Weights of a small mixture-of-experts language model, trained from scratch on English Wikipedia: 160 experts in each of 12 layers.
Below are experts of layer 8 (counted from 0) of a mixture-of-experts language model. Rows are named router (the router's row for the expert), up (a neuron's input weights, with its number) and show model dimensions 0-223. Each number is 500 + 25 x the weight over its row's rms, rounded and kept within 0 to 999. Numbers have three digits each.
Before each expert's rows: a language model's description of what the expert responds to; "mostly gets" lists some tokens that are sent to it at least half of the time. This comes from a sample of Wikipedia text that the model never trained on.

# expert 48
It responds to: Short syllables in names
mostly gets: " Pat", " Sat", " Bat", " Hat", " Mat", " Per"
router:489504511501512467491502507513528535539547488470494494473515478538479513492513500470528474455485475511489517461507487500501484498521483519509474488553553487508473496531532502510514503498467536491469527494479474500543545506473523485513495539489478516462517507500498494497519478475566486439450510507533510489526532491514494527473516470515451551532507512470527518478537474471469504453495455461470487485506520503479470510445487485496487501531471490486509527516432479513542516508525514533466516492478520493510489510510444533546534505522501503518491503525460488520524511524500506534504461530528485483456468504503484500490491505473538517521476524492500483458473530449486482508441
up0:488464509480477538522506452479496528528545567495504481496486464470481489507512503490529434523508465558499555477506536516509492511479475511505500530512543526501500497498463489478502527513504509494484482508463512501536517510508533534467512491499491498492513515495492558525531468479485484469499507492486537494516534532515472486483531482532499461505486497485504458492516488479488509480503497516469535476504503495480462551479522456464486499482470501504455529515499465514498500485468513508484449526466517497479472484523502498458458554474532480542473492523460524522533576483511481498532462533472478524519498447493462544492496500493544481525536514511514481513481521486490515501460
up1:509444534523467452488504519527520484494500476478522479496517500462517515508495510517511562506485489504514503458516469465517493537529524528522501506525487524463489481508526491495469510447485483516475505478507575460530515487465479491509483507479438535491526500433513504474520531510564536496486480470574522479492545502518461473506498501503478514516544539491495561512516479494511507494488475502468481495466501483514511506499506473484536486547456437469502470520485478537535487492488516536493471499480507470496494510526485529517545470503519496452537520485491502519515548532512460519492487488493514489484489542507477516488523501506498520518493500480518449507485521488483495480483
up2:507460498458449495489550500488516524524478467504534499500511470476552486526514515468511480492505467538501517478482467500531484517473464448483494511519515460522506544487472492493465470510488529476513533529491521487477508500497503499462482500494512494496523486533441502485493518519529483463453513496521494481556523521554522500483475445524487497527510520530480499518468526510501512471527536484525478474483482501464504484557480476487516569521519455488524550506500506519528525506478493493520514483526517479465486500516497532551533517537480476505511536542540516494464467508525471499513443459521465495537475512509457513510500486516497511460513498468508481456496484484519468498488
up3:553501531505495510517475481521551544540480503474525494534540467485472483492498473542461468462521480529494548490503469474476513498549525523450467530566482462489510525490482513554542520524493500486477502514480546535536526476488509487503477499488460544478521538471484531466493499491558464483479497496490485516508490503486483510490516529512514463498471522478508516544503434514528473477475532528486482538509524490458510497489534506498512475490484482509495517510465477485512533498525528527528538496531441528513485463527484522514530491517502505484500499525486508492470495489449498513515512480514489511465511505496515488466496516487516459534497479477435476508481517510478538505485
up4:457428528498505460502524534530471491523497512530503500464523505545481504499454546477498436480539492494484517511516502535500502489479513482514478478515483505495515509518553490475483483509437494471502526467510545484471478482495529493508461464440522515483512553452490505482501513482522466525551478491497503538503499542478530527520549472528524523516489539491488514504507527470482523482490508522486531493535540538486546493472481497508496484529500496489494550543514472498494505477455483481485511501478495509488489518498487489547519514502514523529541506537489491525509463496540529530519459521468510456541455457455479511520474517486511488528500495514499513503514501501478496544504
up5:484467449536502521513505485500470551509516483494482487485517487564498524429510487534481525501514472478506539504508497481505467498514498489544516527493522484498506505524477494498520491500495477532476481467488489487510497531467467489483533466481473465514508467492464461518483535535508486519503522495543533493538504449436491491547542464545495453506463474505510526484455463507517525508541479493508479477502519504471517490500466536491512524489472480498506546506486493526540531474511517543533498508521484536527493500503464511521536486454536447523479515499500506536546506490495487508471499514481492564502454509516510499480488511489448508487507516475504539520493472497487485492433
up6:496465549532510433491550511513508469484486421484500500513500516504510472520532451519472482516500499491498517515449472499440512479511486503470488502481505455487499513531512495477558485472489474512491493534489496487477512490508497476511508441500441498444555514460473472520549498460505466549507485508515478517532478498490498537449537506485490520473503478515491535509537474515524479491471492516490521515521527519504478521484493471506494528508487529466528504501545491520550539484527482516481535518507499505479498475523512491535473485504531512511460466540501509500529503486515522512484489451487493462476472476503510470515506494488566523510451485533488523478530505512498475483490
up7:469471508509525476481502504479538513513523552454460474489515471486473560520508529505472503465469527508458480461489513505470462469502502524473488490493467503514500526527536478535523523507440574507477461543501522549516517488495478459503503523486521502490484489493504495494483511487521513431493499520520475526510511508484455513496505512535509531485480516489520505484515460535503509496564522471481495488531524543521503530437526503460490531521481518486516471540519524444476486514486494549447497511485503510479505488473521492504511513498535535478469543486510492502502534456508519493506498489502454473466510497470468485474519512491519514520519518506542516539484507454488515503531
up8:531472523500494471461520495434529490480524514518517495510488483517482452500480488482496483502521555519491509498457465527537494484540511506473484547482543561487526473515456478488534459469500505511520523469507453537554464524517491467504508468501521527502530446522513488506512519510512498478462504498499502459503499492497483520452535502485511519462480490497506486459507504516504477497503517485527518455542562500503454506479489499546501471479516523502540532508479487462476504471447437496485507512482511510486511524489464525510471470499557511499475479512498494532460472494470496548523519488497460483472504491522523477497490455531501515522512495509509514503513572500508491493522
up9:473535502464511499512490487499521507540547506494476501537525477490496525500559504493536535483488465521479504490470451513498456554511530501488461514542523513473463526481525505533522546504481499477495491510457470484475509505475532524497571476464497577516495451475496518528510544494503481487519526502506437525497503499519542511492439488526502502510519499477495524473491499510496470494461514508493444499472515441510472507481511475494517509484498502477482483495475482472521524469531505515480511493493485481523521535479467565491514456507486488501471465518494523498505467515503486520474495485490508510502516461488520478494482499456469485499473529525496548514467546480440514518495
up10:572497545502524529498461499505519493521482493512501482514539493510463482528489489560473492526520487596494522536474464514468514497461481512480503493501545533479500485536511532490506529492454505496525496518493506518533476490480534488494504475495504472494527479517498504524508480486488480520448499496499526499478500463530504536476472521479495514497501505445478528492509497498486494497481455511524481516491536506477485466490517465470519533552487495473513496480447567552495507507513502516483514566510519516458515497456458509491499487489547493542498521470468478513521523517521505505526529507558527542499493474541474478506510484468450497478493501477523486493524530491483468519478
up11:515464491479539527532501527503489497527515471498457453515531461486523494496489492509507467439485499501470505471515476489498517553463505532476482522523496500508465462482511459455479532512484535527473505499485466521500519514500548480500456489470478496482488511454514498508476524517534532523488456512484412491477524537551471489458498502494516531514489501485497469518505471476487486489495501487533489525541507466494503505463499487479471509506539527514492487501475502473491486465477485509468500451514519493501501484481490508492488508508490495484512455492450513509475499513484506481477495536487519447452468497490479502487540522471523466516468530549573498521446503484503546531451
up12:499484544517512478515501501455492486511498474511525481529497499523512501435515471500514513475511503492457499497483504511508457509478487487534514506529511487491499519476493494503465489493479496492473522519473515493513480548492529504499476529524449550491509490480513445509492458495482482464515481503490500494503494446476516502467498486501450543544475528562476533482520489484438506512538482488524477537449481508525481519514481502532498543512498470516448520479455491508478539499502534497461461468513506519519501472497503456506499472516480522524515507506514512534525509486537491484465457538526499501521452495526469571440449514490520482500518470525509518520437496545495479505489
up13:484477497500508491446485489549456543496537486482488481554478514498491495471537519447553500505493493472532499499493482507478471468515490510484504510467549502490474469517488530467495502488480532492477486504535498477521529489504522454507506527478486508495487454520556462451500449492481478482492510496525460464503504501538524498516539516497494465518523515494506519469549469464524480495463471516520509522555498504545470523496532533504457497532500522498478501491509512494478502496501469554523472517518482519519484492500550510498516512456488467528456494464495449528519524483459483498486529523519517494507460506437526480517509477499501567506540493463515495513468541489503501502511
up14:457505502505484476508499457488529471524513524495476469510483506535497517489515500485509461517487496496466524490459494526554503507525489520491506513502504514488523516539522510519516530524512500512509495466523461509519484533528490445506509522549518520475501467489492475485537431515476485492447501444551511496526548512528497453491536504500498528470562498536522503474547545510455507475533495487470533480462499511496452504496503522536517508545537518509478518495501482442479512523486504518513515497515492512516451503512515517462540505469503528529517530468510504491492522482484450534523525484479492517498487450522448517516501481508518528562471531456512540506515513488482521514487
up15:505520472477506494477475490534518532535496487524481521483540494516484493489472516456516501479497515496465464537465479499502523476506440484456490461535467491520478520492570470495499496472491494512503516514453509522471525504528519488507508478514459451482535495470521513546547516529544463511470473484489495490513472494528470488501490538541525508512498457535479486484505497477488510522483494497486505562476528470509513484515510519521511553490487520512491557486499495579497485509469490477547506549473509498522498526500476531580512498486519478484516485503436517510488549517498499483492476505493457510464504496501497544515524488500539505478539483460488485482480503518522526498481
up16:491502472475508498486508470470502542478483484496484521498482477510502526509534541503528487509454480485517485499496458492502547472460512528505437536548520501477496542545513504530509486519473520492488494523443509521535474524557522532464446527508505502508534491514498524471457473529525481499481488505467509491503493509495501500503517515495461531523483484471510472511520542496509495523475486525519480478452556495436542517514508468513482509526504495484466455545512505477525499484513499498484514526479552479505481538498463525492533534510457501512492470503508484514517490505482541492473475506442513473520489551537511530502466521465527488532528526568517516485506471463488502488515
up17:509485514482521531531499515532494471508516520525490516536504538548465504545476487493513535486508503536471504474501493487449512489493511460458517482502494480534510524507508478496485468527507487511488474509458535491517566478547510472516496507541511534549483513511498479515522525490535498457549508517452460528491532483512509497502469515507505482461513513533493492506516497512499527509516460483509529465531487488506454482472522471499464480492457476487475499470452468491534498547510484517446511496504474508455453483547485539538507522526422524518488488508490519496526531466510490483545472497489496505525508501507467465493530507457562521481494514503494492507527538485470537518492
up18:524536498493499516465514513485571524500505434455495482510537494521548512502498529518541491472478455465489477482479526504484487534505468492530494533547493489489478526526532499492523477502502540515514522504504513536502496473552530535533492485503535514450511503450470497505493471508499514522512494508473465479489505501436493510519511535476538482497499509466534511476492507510495522499483472475495515527511514504469516544468517485481478486519457471483523515498488464541478499502477518513438543500431490484505535527552497466496503494528483493545558501528486471481540479481466495511482512537534488535501493503467527520525532486482542519489536502492482474498500518498529478541523
up19:455484506497516517539512495475544460507458483490485491510467514469474528527470534471519505500472494511498498498413486511498558501532534490533478520515459505485514515500536529518504541472455457500492539496439554484489482551496487519487478462510486538494525496505518475494520471512547512478517512525515546500519502495495520469516549565502502499502458520470536499487506536466494528482481505499522472489494532519485465529473523515510459476484511505492497492524455497519511508469487516494477519507450537521529512525507462480519495496512493493493499486518452501547530479505520511455490465485528542508514517440516463490481516538488493498506511528498482515486465500467506499473469
up20:509486487430502519520497445485506520503507470536487469493494542487482461492527482499503484475537476480496453473534492496499474508482525507504492508527507487500496540485481508528527491458501557468534533476463524467516516510515542503501507490455479490492495510513476479494529482474515450464526484513537499469506512501546515508466524481560503457489557484499486473495464486508490526507470465513492485547493509505468501531509509525566471483504508554517454560527512502530495493507484511521494514526502482489518500449493494500499456478497550486520455487510517473491505492529511507505483473515513513479497515470521473500530472478487512525474486505498510518442510561475510450512438
up21:457501518509506510544463465486462531492543528449484504451464479470510480496468481491517544498477476500430496513503533503504502494474467511489517448548475493490511493524516525517485481524465499506465530478521499552539472512490498467561504506504506538482504504479536539463532499535523451453506514473513511514486513507517481521484517506473478543524511439529487533488502520464454518531510485542474505500507491490487487512466500496490483494532509444530485481492486482523530522512529446473488506478489495465489492459428478517475527491489477522489509492527493546555495515505492503510521458513490481502510525493505516509482501483515492508506482501547522490480492553488498542499498
up22:495492509491529482482518526474492524447516492476551518453459512512516459554505506495512496504514502470517485498495515519546500514514497480487488487509493521529511473500470522504540500514463523513481519495467449471509510465516472530498483551501502510489500478495485515521484498437498477508463459555464487504516545530499517510539537498483494522464474521448485498495512494509473530513508436520478519519515524513492494530462478519501477482550516523506519528518480464497493511529517512494521528493503495535499502514502439500535515459525485517503475543457442445512484449494497503488518479520467475468458566544501495497523511512510468495462516564475500508517512481474519512526508
up23:490514466499532465504506514516513506533511526485446481499519481485474468530503489490546503480499501539495496525488485512532518527515498505507479501513527458505513526480530504497476445483480503525490526469516504508492512468518525518475503472505510515499540506522479493489547490499523561433496467533521468524533521550521503473512505460531496490496508500451485503523487545500460534477527467527494529512512543534538473486536484522487492560555523472512507533516464491522505495491544505521495446554497473474516459531452500476527468504519462492499479519483487505517473474450537508465469492487497476468486470490516463550532515485514542518497520499511505501531502475479486472541484
up24:493519482492484526470484511458504481503535442496501489535507458465541498502514473495524498461486462537546499499514494482436469532518482532508524480532506487511477554510529483515503511476495486539463504510496500519526536532494522456505501458504472503522501485447552555524478508506518496479496470464486492510552451505447502517500515453540495510555525559496510515481504476463509467506479507464490501506494511521447507506451488498512473507493480481448533514509484523510554481468491485490477478556497509509486489505471470498480517506480499490509549473517473475533493522516510491477504495502486492478498508431507543495480494481468517523526465465499500500492483486514508470468513
up25:523504503530530456470505490535475503522523497479518489507539463461462475485477533507522465524513508535487494516470491499483502485511519562457545499502524514532470470499523478481509511501503509489491536520507488516448490513503495505498468514464503490481488555521491529491523480503526517492494508509519504519502526539484497504493528449506506490528480556542472501521502476515528502447506525482510489465518524467521478540516527513492477508561502483488448520496490475498502507510495488473514496443499452478503516516497559490493475574534507494440502478485522499486508498495558501523533498459550494514491468505519491487588488470502514512482528496527491479518494505520563472488480
up26:489494492521464486496502467506483520495490534506479456529510473523508547448497487511532487510481514508508500456523465480499495532535532484485461474511490506554483526509525554493507490451545539509479480436432532508544532470467469482508477503499505513525475525473490482495496473481503507512518488505544466508523508522535499500485499472502508547491503502492514495477517495454560508497535505515493458478523491460491521466452491486534518481454458488469504500471499498518519526467508475533504528504510529517528554512519500487502507494458506535522492528502492517515456534447464529532533509461503512499469488488477474480507551492509498497517471512472485465515468508527491516476447
up27:470556504524529512536491536511507537506490521499528556485493516472469463464510523470503472502457512529462524494474491540528521506524486474498434448532534495535518500526503534532497488509473550529526517482464455496468491518489525471507488480504555482481526510517516488523494444454522516471484493449504512499480509466531497490455508531493485515496491470519474491483477508491475478441473475504489512468511485485476451492458501521496491529509500484552536487509501499478507497548535529519453536495481518489501508510480496536536450478484510495490456510523505497508491468474459514494509495547464477475530514493514500484520456471486563516511493496503488488513505502475511480496520
up28:534476542498479499487474542548536561544499515508505522529507521484479518472554452480531466503514487482522501482510455493511506476489511492466546482543505508527516446544484514452503482486531465492533473510491498462487506521487534511515494503523518501464487499514494467488523485449520465484518526502494495527476535449510501529516521457498478485508488506459498534492532485546474487510469467492483501506484473495481500563471511509525493516534528511509490503513491488523485517510523458492495505490526472509528551505488481557520472495481491503570476509517525485502530481517500525510485470532484493493515509533466502521470456453514484432482505500533480510457491514482523469517469
up29:452509518488493437547497504506524482543521500521511528536501469466480533486452509493440515504513483510460504510495444501539477505493524527484480493481462507557501508451481495503526532482475515472512484468486473496486488509512481500489481514514461505500472459531487544521467485466482531473484529502497516486462509514519568497516500516527477515490508487476547504503503502495519497511505466457493442527484483495482480497450508519504502481494484468539549526470453501495502468521514476486493488501543538517475500508494477517495507517450526484501504512539487500480549481485480529519480499465467502480500499488558496516443499517480508444546507504522528467489477501489499534557516
up30:501458513469475501462435500484517448545532508431474545501489501520487491514494476468493480531497455511504482484509507493533511490535491473476472513531493480462439495502538516526541510496529517509505471487466504518480481470535458508517505503510471500473480507475491502458551456508503494465514486496496515514523472484500448481476526459556504506563479490513519478492519480496530516520501489504494525541518506483511536508507514528528496503524453479509491535516484504480481489495500457493495498499510494510518521513520523493508452494536455513514539465463456496530495536498475477474523503536509514491503484494490515480503474475535517596511491483461475489506497531491467466522531
up31:524484516508438442452507443484512508488516520484537488493483513484504525498489475450500504475505519515506483482503496518503465488501459483485460515492479515521502501485488550474542473467506454467524513486484497499482519531479475521499502491509447496495474503478437483506541479533519463475529486500538520457509473491506469524505513474482511497495476491470532471518491440561492474485515453498500473517470520538463498511458499501470508485501501513505529475470466542452526500493472507476534505503467450502495549472523498505505474561485463516465514477498447475514498497508528524472488506470530542513515500502503495465517494522488517531514523489488476473489550495510514461455524
up32:519499436464513457498476504514517515556479540524470489502496477458484538482486531503511464516491485554479489494482489491499510508498497503501478515489508508519481512487513504503509509500498524494520520471502449516481500487506558527508501510530464475460506440503450510474516481505473526477473521495504465498490490537501502492477549514535464488481494492484505504506509475530511478515477489570476452489521516512450471536501488519517490419511531524484458532521481497480535495470514472492546483460507503477494550535477543484491505505501527487472461470502484508473519555494521510501532493471461518495505497574488480517507475501471527511496511513457511494529492541455537494458510
up33:518488503489489449492464498515518500547538493421486493525488464479481488518482520535507478471500485479493514491476510502523478504482496478484530517459483459482509537566509482485548546480471450512526486553499486529481498553528512490515535515542508500449514507429478509524507485496509486472515544534502526477499493512492452485528518463502517504540478471514518498474546487489529508501543494485499494513527504501517451478509528524490501539483517437485503524495476512465569542471478496508495507464515493508510479510521443504503488524497511513508511500475451496507523495520501481509483470501507469498474538471505526505513457520461504528464506489506521505531507535454507516509516
up34:465478503513465513476505514474478560488556483505479466542481489488513517481554487508537440501545473498505475485538514540508477513516482529502493502546549465498493501512525502504489517457526516558528520469527533451522511496514537517452469472500469526524470518484468473532502489495488493468512504494497494462481505479496502514484492533532476518455538482462527494515529472518499460476526481476498473493496481502505468469483499545533492464532476471493517531481488538495506490486463532489489527477460504492485508489481483499536494512464476455523556461501538480492498499510521513503499535476558489515510470533531519524538518535501501505470501470543517492522477496468529503519500
up35:519469505516490508501504477496477472465472515456491515486486450511483498471506499508495466463494526493488521490509511504484494506475528533477541527520527521539543524548532485501506474500540494460506551446508535481529481470460493506475506557496512476506517466544534474501520538521510492479440520516503510527569525481507477485521490454523451486522490454513523529481478434495448492522489478468517487505498495505467516502490474510505464537514483497494496497489475480500525494481533488481488484511445492513486486498477444539483504493519519487507488527562483515529544551484496489459493483502504439516533472476494488462519534496499477504526496513508532490504511511480505504446508
up36:460466494440522492508490539468521497520479482504537500467468473480516495512525489476484496510536524469518532484508474512488493538543482504492456467450528489499527469508473456523517483506490515513485510508507508512487510465496516532482486513529466507489492482506522491526511508504540463474474462520510456502455522479490536466473541472503506474508491508497499525480506492488498511487549490543465495530555481487492482497522511547523513492489514478510515522482498499551540481525511512512560473491504466506498540513469497483526500506534451505500505480478489501520499471566474505545523450505478511453442555520460514520477469478490484451508542507548471467482501506483477496453492
up37:496477497503462509491489503513512517507491526483505482528495476526504515457521494463552469517479534502473517474508509538471523478503450526495510513519524434497498485465493469482478511477497524486485494478444512521522480498513483505500507483493552461483523462518476482511519457454484533485438532462491552553528524504492547481506487510507462508553496497554514494505469483523513545503528490510492444486537512535488508507502483482489499497499479492503437488523469497439533480500525506526486498454493472495511530529497448511512490488487463496483487491501510485490489532446521462528545521500504525517492488462483545476471502510476498466510479523475481510442500512488464520536518
up38:489493467502516488537481510526527553466511476485509465491494511475491498478511505539537501497489498540561480489487533500463471533533468519512516486534469491489495463489487506494522464563484477490473519484475486489512517482477460491526468509490479518524491506574508487535479517500510498444513500540485490492501488465507503448502532512522486478506479521532524487504554544489447496500510479467487470514514533515484446453440463503476480505480467542503515505508509469478529496498504471517513489454478492487528501460482444507489506479475506505484473493456508501530535490485510529518490530502490487463528528468472521483486489528450542462530483481513520447496520470469480525509494
up39:438488506515553557522533512456518526502486474514513499516543477495489486448463510520468506439505435541509482469500530481529487519453461479467474506531521518504478504504463488494455498414448511503492544486516499537540503501493480480536465539496490493490534495524501443494511485488567490490475499486475502513490515489481525488497490491479489514480519487441522523489522510521476551499512506528506456496483514526500496504520490510523511525485522533509487460481537502486531507500493494520507513486538526512526513505479481538479513524513494511487487520534486501495519495471462481491468494527501513511471504480504517467559529502510509550474514513501469505470463488498489519449490
up40:507507505494506503518527443528555497509472476501484500426570509515481535529494479495495502470549539494488521459532471521497482464498511514515535520529526502504539501523519500490445496511488487474480501556497487536504549518468507528477504511518527514502488492509489496525510499486517543537496479496544510467484504495555509531467463487502510515491484499515542518499514492492552518502484517464508454486463490485537476474531453463503515499508501514505488555538485461534487500430493522514494522514487484495524504519506462508502523501516454479531503496516459509480519444517517478497511447496475527542519511508515507534499500524483513497529469546486497473475490480522457461510473
up41:508469479506505505488541501516523500540491506500535529483528474544488460511481518521513469511518520497542455437475508464513526498532471485477478490495478511526446524547497476517486489546470530513528499499522489502503513478527535488551503519527519507470470510507514484537495533501517511440472495539528492499521465529491491535459484496469498506508508497502511509495451499501525497541464482474471489485517474507509481490485509489514465488468457480525490535493485495520522529507484518451488490497528475543463538488529561504555509526529479550522492568496515537531436524502511529506508485500517487508503466540507486503476485529502508492495471484552472532509501514490468528536476
up42:533471528534515466518496529525481527508511485506496447535521479488538531533478503509523523490481483538503497484536477512464474551516543480514504464534472493499484472515506496538539494474488493498477560499500547508511509458492547504463480527471560474464515506514479468491461504491510510506504473472552504490518485513519484482520509484506485539532501496444539431500507500518484507496516478526531532496518526438515482536494498476497535504512451514484513508535488441503491495499529507508478492486464486502506527543510493473566471478494484478463467474518509459556521450483493510504507482483472531466501483487501467477496455498517500519519491476493468504470515516477486487511502
up43:490530502494449518487505503537519491531513504495449489517530523523459461482491513474511523480509530520537484509510461491501485497541505507488517483531518508489491505501500515510470489527494493510451494449516504499498541509522478490481470540504494517495552520531526495462497507546511508477555530516502468511475549490491499460478505483511492531524523502480490530460500459548508517455492492551491500518499488498473512471460463503472530504519466465486466474490436543526505552495504503541502473505523501467504459513457536467501521486505456527479485522476497490539539520515454507495498483464513476519504466470515510490504572491447535522487489520461477523529525508480538516481524
up44:505513532455540459488477518488548484511475495490501500479479508488511501507520499494493513506421482521494492497506482479511489521465524479530480517498476469493494509509529476490524513503482458513489510475471525504555477456472529501533501497524507495504507477522470579474509492533545475475541478489481490497484488485479538491515474522530512518561509459489491536466513511517485528472523521486508510554558524491477531472447522508541538486512467480485509473547508487468514508538519489510488551490495485479508475525471478475524494508507525506490456499502510479453520510495526531501472506555512523527484513536502512486521510499486487552446504491440507502496521545500468501452529
up45:493517535549516479501498498472509516571530528509500492521479502553489475541478523536542476504508503509515548466524502507518475488513499506532524452513517519502490505478479510484506506483469469490492529528482480511521477489502472487524472520520538502506481515501496501485504498515513507422518495518529505492474521498516497503449494511475471525524528510462487513527520491546530477485507522508465508459537513480529464490539482492494478523544509500503507543452469495501521519525498528496489513490498504502459554496508469489548520506489467521488533528540494519472448526488506469502513494505545438514493545488480524523476488498552481557514468516562496556478466505536467504482479
up46:494460479461532467460507507501522463520512501509503491416540554477520493491508499498510499523466487505488524532481487512490540479516497514512498482504523497484485470545482457491476526478503479515507530459473460503541543495496555460486482458495510540513505524550505504482507465466506476524471495475490497504515482470542448478501505496508481560519523514462508524527500492484450528488512491511450530504526523482480510466529514477527461498486443564492503531489517461530566511455513525511528502522515524465513481495502464508504486519519507512512506518474497496491494476498482540444483509515498517532487508521497477523517472470487541509528501518518479535499476504472477513541500
up47:487476525538463447524559499455506492502511516499478506516515481483529521459479486511500468521503494510501499464474433471504514471501485495507505543481512496446523463511501449503514495495502506497464471488490541518522484561414489528511520511483490447502542463501481475493508467460529532499518490504468485488478521436461468545515482498499470508505509504490539502503524487489493508474488478500462493488523496462482485459453476469512479491471460478473493502519476515490465505476542517525481534557523464503559484512539482491488491475513473508489503513509521481485481517508504525482502521515518513511510511496488465517518510516485525520473536538486461510559492503513518474482538
up48:534503513520476497547479514514515510508508523500499482506498477533493508505493533510517493479486477508475496463553524502493484488500529531498531499557489462517491478532524494506516507480470496484518459468547498520547497511560498498474507545497464481509503474522457513503519487468534497470480505523488510527541541534479487507510515504488515523507527479476507513526504476525490496497474506534492539532477524513518478487471511501537488493481454532493492534532471463462522479490532483531508487560490536535504485518520530488462483484504454486483489379490481525519506520510507477468530506478508467461545511521462498529487519507459500560526496457466487507482487454497518512519480
up49:485519547540549495488494507549492524485520456490490509512502493502492518485469485550496475515520509504476521455492460525475474516516535498494469532532499484482505486537507517491510535467484480486496492486461508502519522466529545504498472462536472489484534507462497484511468490484537511518499494534478533489461487521471513499482446451524442492551456480464523525514523506529511484474517501509520470540492534434528500482469454472491473496502468498503512523491495526479508535476533512521488491490507501512449486485482543517437519478516484503485493492552492491480510484449491500475453484531540470491525504501496530497527484500482550535501494495501539494491480506450460517532478
up50:524489501457511512487457500506531547531461512489526517479493491553507490456504482508490470510495506531463472456506524527485516515476497540531447510478546510530559516520514488509529556529484516492507497462504505495554515534498479488539488481449541525521508504507514472465498470498467503463483540473525480487435523501516495576479475465524487488487504485483501531506488529503519499459467510502465515499547559490474503525514510520500480479495485496507526459547466518529543528520490519522510508493493479477478498520519490489478476536486509539537477499490469540531484538503489506504532483488478510488491505469518539515481508481474480515487489508502559497461467513472469482489501
up51:475524517509490506510502486466491544498519488520494489468520466537493480462483471497515496523529484491506452522492455479515538487510471494512511497487498495451516517448503474475499463511453542521514514530470493501503514524447496505515477473475515522502472499501493494527486532508458529478511510452481516508526535553515529483495528497504458495519494539526493545532507508450467520506528493499494496449513477471532505535498466465500520474495451498510531565439507496500433466512488483494517452505498530488470528480464500478499504538538520507509511509487500506471520516499469487500510499506503510483468527531508448545492549462474507473498454506533453539494474517551507515491490
up52:490452563520521500478474499488488551516523462517512491535498480448457505497512490462500532444513504507487520453549504494506498485555435484487480495502493514481489503501483485499522478452490518482522510535457519494462498496484525471499483507486491495478503505484500482501553485528528513485468488519504485473491486512547490500506486437495527471519462498467471520512508530490471452467525475480505499484514530469514511467470493468507465501466497448513530512510447519542483485492527496535469467508474513545526510498524469542464471506544490511504521484504489535511497500474516508508470470541519555500497569529482496511506533526474525515516523521495468541526486517480506524501498
up53:526488499513511526523487480511534516503487509479510507518492497497484556490493506493537461486519497528506466447469472525514497508499491480528462517478503470505473494506477502532466499486537521507503567530518466488470472505466468458489453484488557486490501509489502540511538459499499484495517479471498464530517500500543512507506573502504515470472526477497488535455563487473483483498478479500533554513514547501490496552487533465516504453498501511507459514530478516439504488521496518467487509486441464492525490503470493494556470467465474483492492483515525478513471514540514474521463463522490484515491463489479490517515439518531502507515484505464485491531474496523505477515524
up54:523520476499524510519506484482561483502510470495458455472526491511527522562516498475493523483457497528450490493563482478493480505484504527484526514511528499508498486520541479499478486476499496464466519545544478526507505506510505519475483505487488513505468530509534476503527480508574509483475495526473522463497502535479485473511507474464485503547498495514462506521518479540440531512479478445549490505495475486503463481527478524535499510458515504560489497464531525486468503486515492470541507459529467469498485497535455511508495531526431516470483479472499532529504489508544481544484476503497515512501478508495519508486486516489486516510527499494487518495449542473478480476473
up55:506505518465500507484490510548480471522474503517506501510499534482518488503444472512525464489514510483524514468491459527481446481530479517505533478541529527544485483497478490470536485508486520488554509506530508530513488497458509484491496480485478549498534530535507451543540485526471515508490485494518486497543518527531463498490500505509475522506515517503463459521498499424555492444518517511499530494498490535500469476479480481488467487533510489518524504518480512491474472464527499515495502510519528511533512548484453468528500526518506508485489505507515477454535530547495472492450476497547470512487490471490465471483452487485522533450518466469492462450524503510489515528488
up56:463509531514517500512487522563523488504528489487471486486480545559498493507463504494538469446472505518474502515480506477545521544529470513526482490539517522489527502526528471507481509491445457489495519518520476541523450497496493493491513522462496520492509496488472531516464516513538484482466484538492489497537528500517525478514497534511437534442500504511493514494485515471491541566535462496485456485502525451491491504532489525517533539518435474520496498528483512508525515521518480468491559501504532480516519541505499520518509513465517478487470478502473509509540462467490502499486441466528522516467519510500465534499499494496493507536502508545496517482484493515509524507493
up57:508505505531485487469479487489540468557470481526501500499523460549441481471459490527503527496529471519543502506497492468476471492496475534502504541534495473506534508513515520506530482508472486463480454468502484509501530498465493463528486502468467494468490530481495491511526475521562527523470482502522459488505472533529490474509486505500494504474511471539519484497490444474497526463492500506511480443479463498493515532476488471501496448504497456525487504482497472495521478481506509463478485475486517516515513488538514490558514536526522500514441569508485503520515492513471498488500489483505516493527512509492480471504501475494558504502459525520504499466468553440520459492451
up58:499491498559502511482541465512470530523501523499532507504514505547544539520533520497521488486495533495551511536508550511442509496519496524533472516484510481520505484501487537511469519497464486486477515452524486474535543456544516493506510514479485476453481514475492479505491490497515490477554514461538457542514499484534483482544535479527506526503502496475501487484508527459478483463465494463452512545483481453550451513493536480527495539511493502512447504514482494454524527504524474484528542526501518502475486483491480493519511470510472496507489487512469502523503488544477492504555462501483486520472497519527506466475520547466547510491505476485491504500480511480463515491482
up59:504509522519446511489529527527501471537517467478469507507489496495492521479507490496533430511528568541463544554482485518489486477501506490494494494520488472510525523531510440487473529478498563458492505504539527489543498454510521527499469520498497500482477513515510447506535519493510453510478506510472480477519503495451476492524468462531482528500488504540504543523452461487529497517476502495501478481505541473531535477478488497477462520500499514475531487483513512493556499467469498496487518514506528480488496517554438555487495529465471525502514461515510497520505489526527507535514489463533487494518497504530474491501522486484479487484529514519518506483516505550530468512472
up60:509509555490497493478431468437503507469501496483460515529494504504495490477435464515496504447485475498507486499511499466573493464488503512490516475489533523525471493492503473521504502484467503504531515537483473482469508486499498500489542500495489534482527530490469509502474467448519535459494500527507472492531502568502512503559464499510474528539536516490498521488506525473470535499504507508493509519481503555451507481499494505511518527540461471480534547485510493494494522492496466479474488526537472491511514516482466495502548508509520474495490482501481485486470477529554513493499504477539507470499500514492491499460420521481494460469502531516498488487467471520516522531454
up61:481504511491473532512475467495513508451485526465521463480495499509520510489494526414496534487468497511545512468504531513514527502466542528481528460506463497489502502542507493496524503542477509485493516514505447525494513471456482479480471480464512449466505564485494534480507498520509500465521494498559493484516525508479530506457496463532491515518488490492475524541514520518525497470517497490502485468534565521515462470494462498518457473541503491496491468472494485538492500453529537475484506509528495477510507481533506484524508498493529546522458541509516555527505496503544524524539497532494483521460511530541481456493502489512495495515458520497487490489489512507493457495471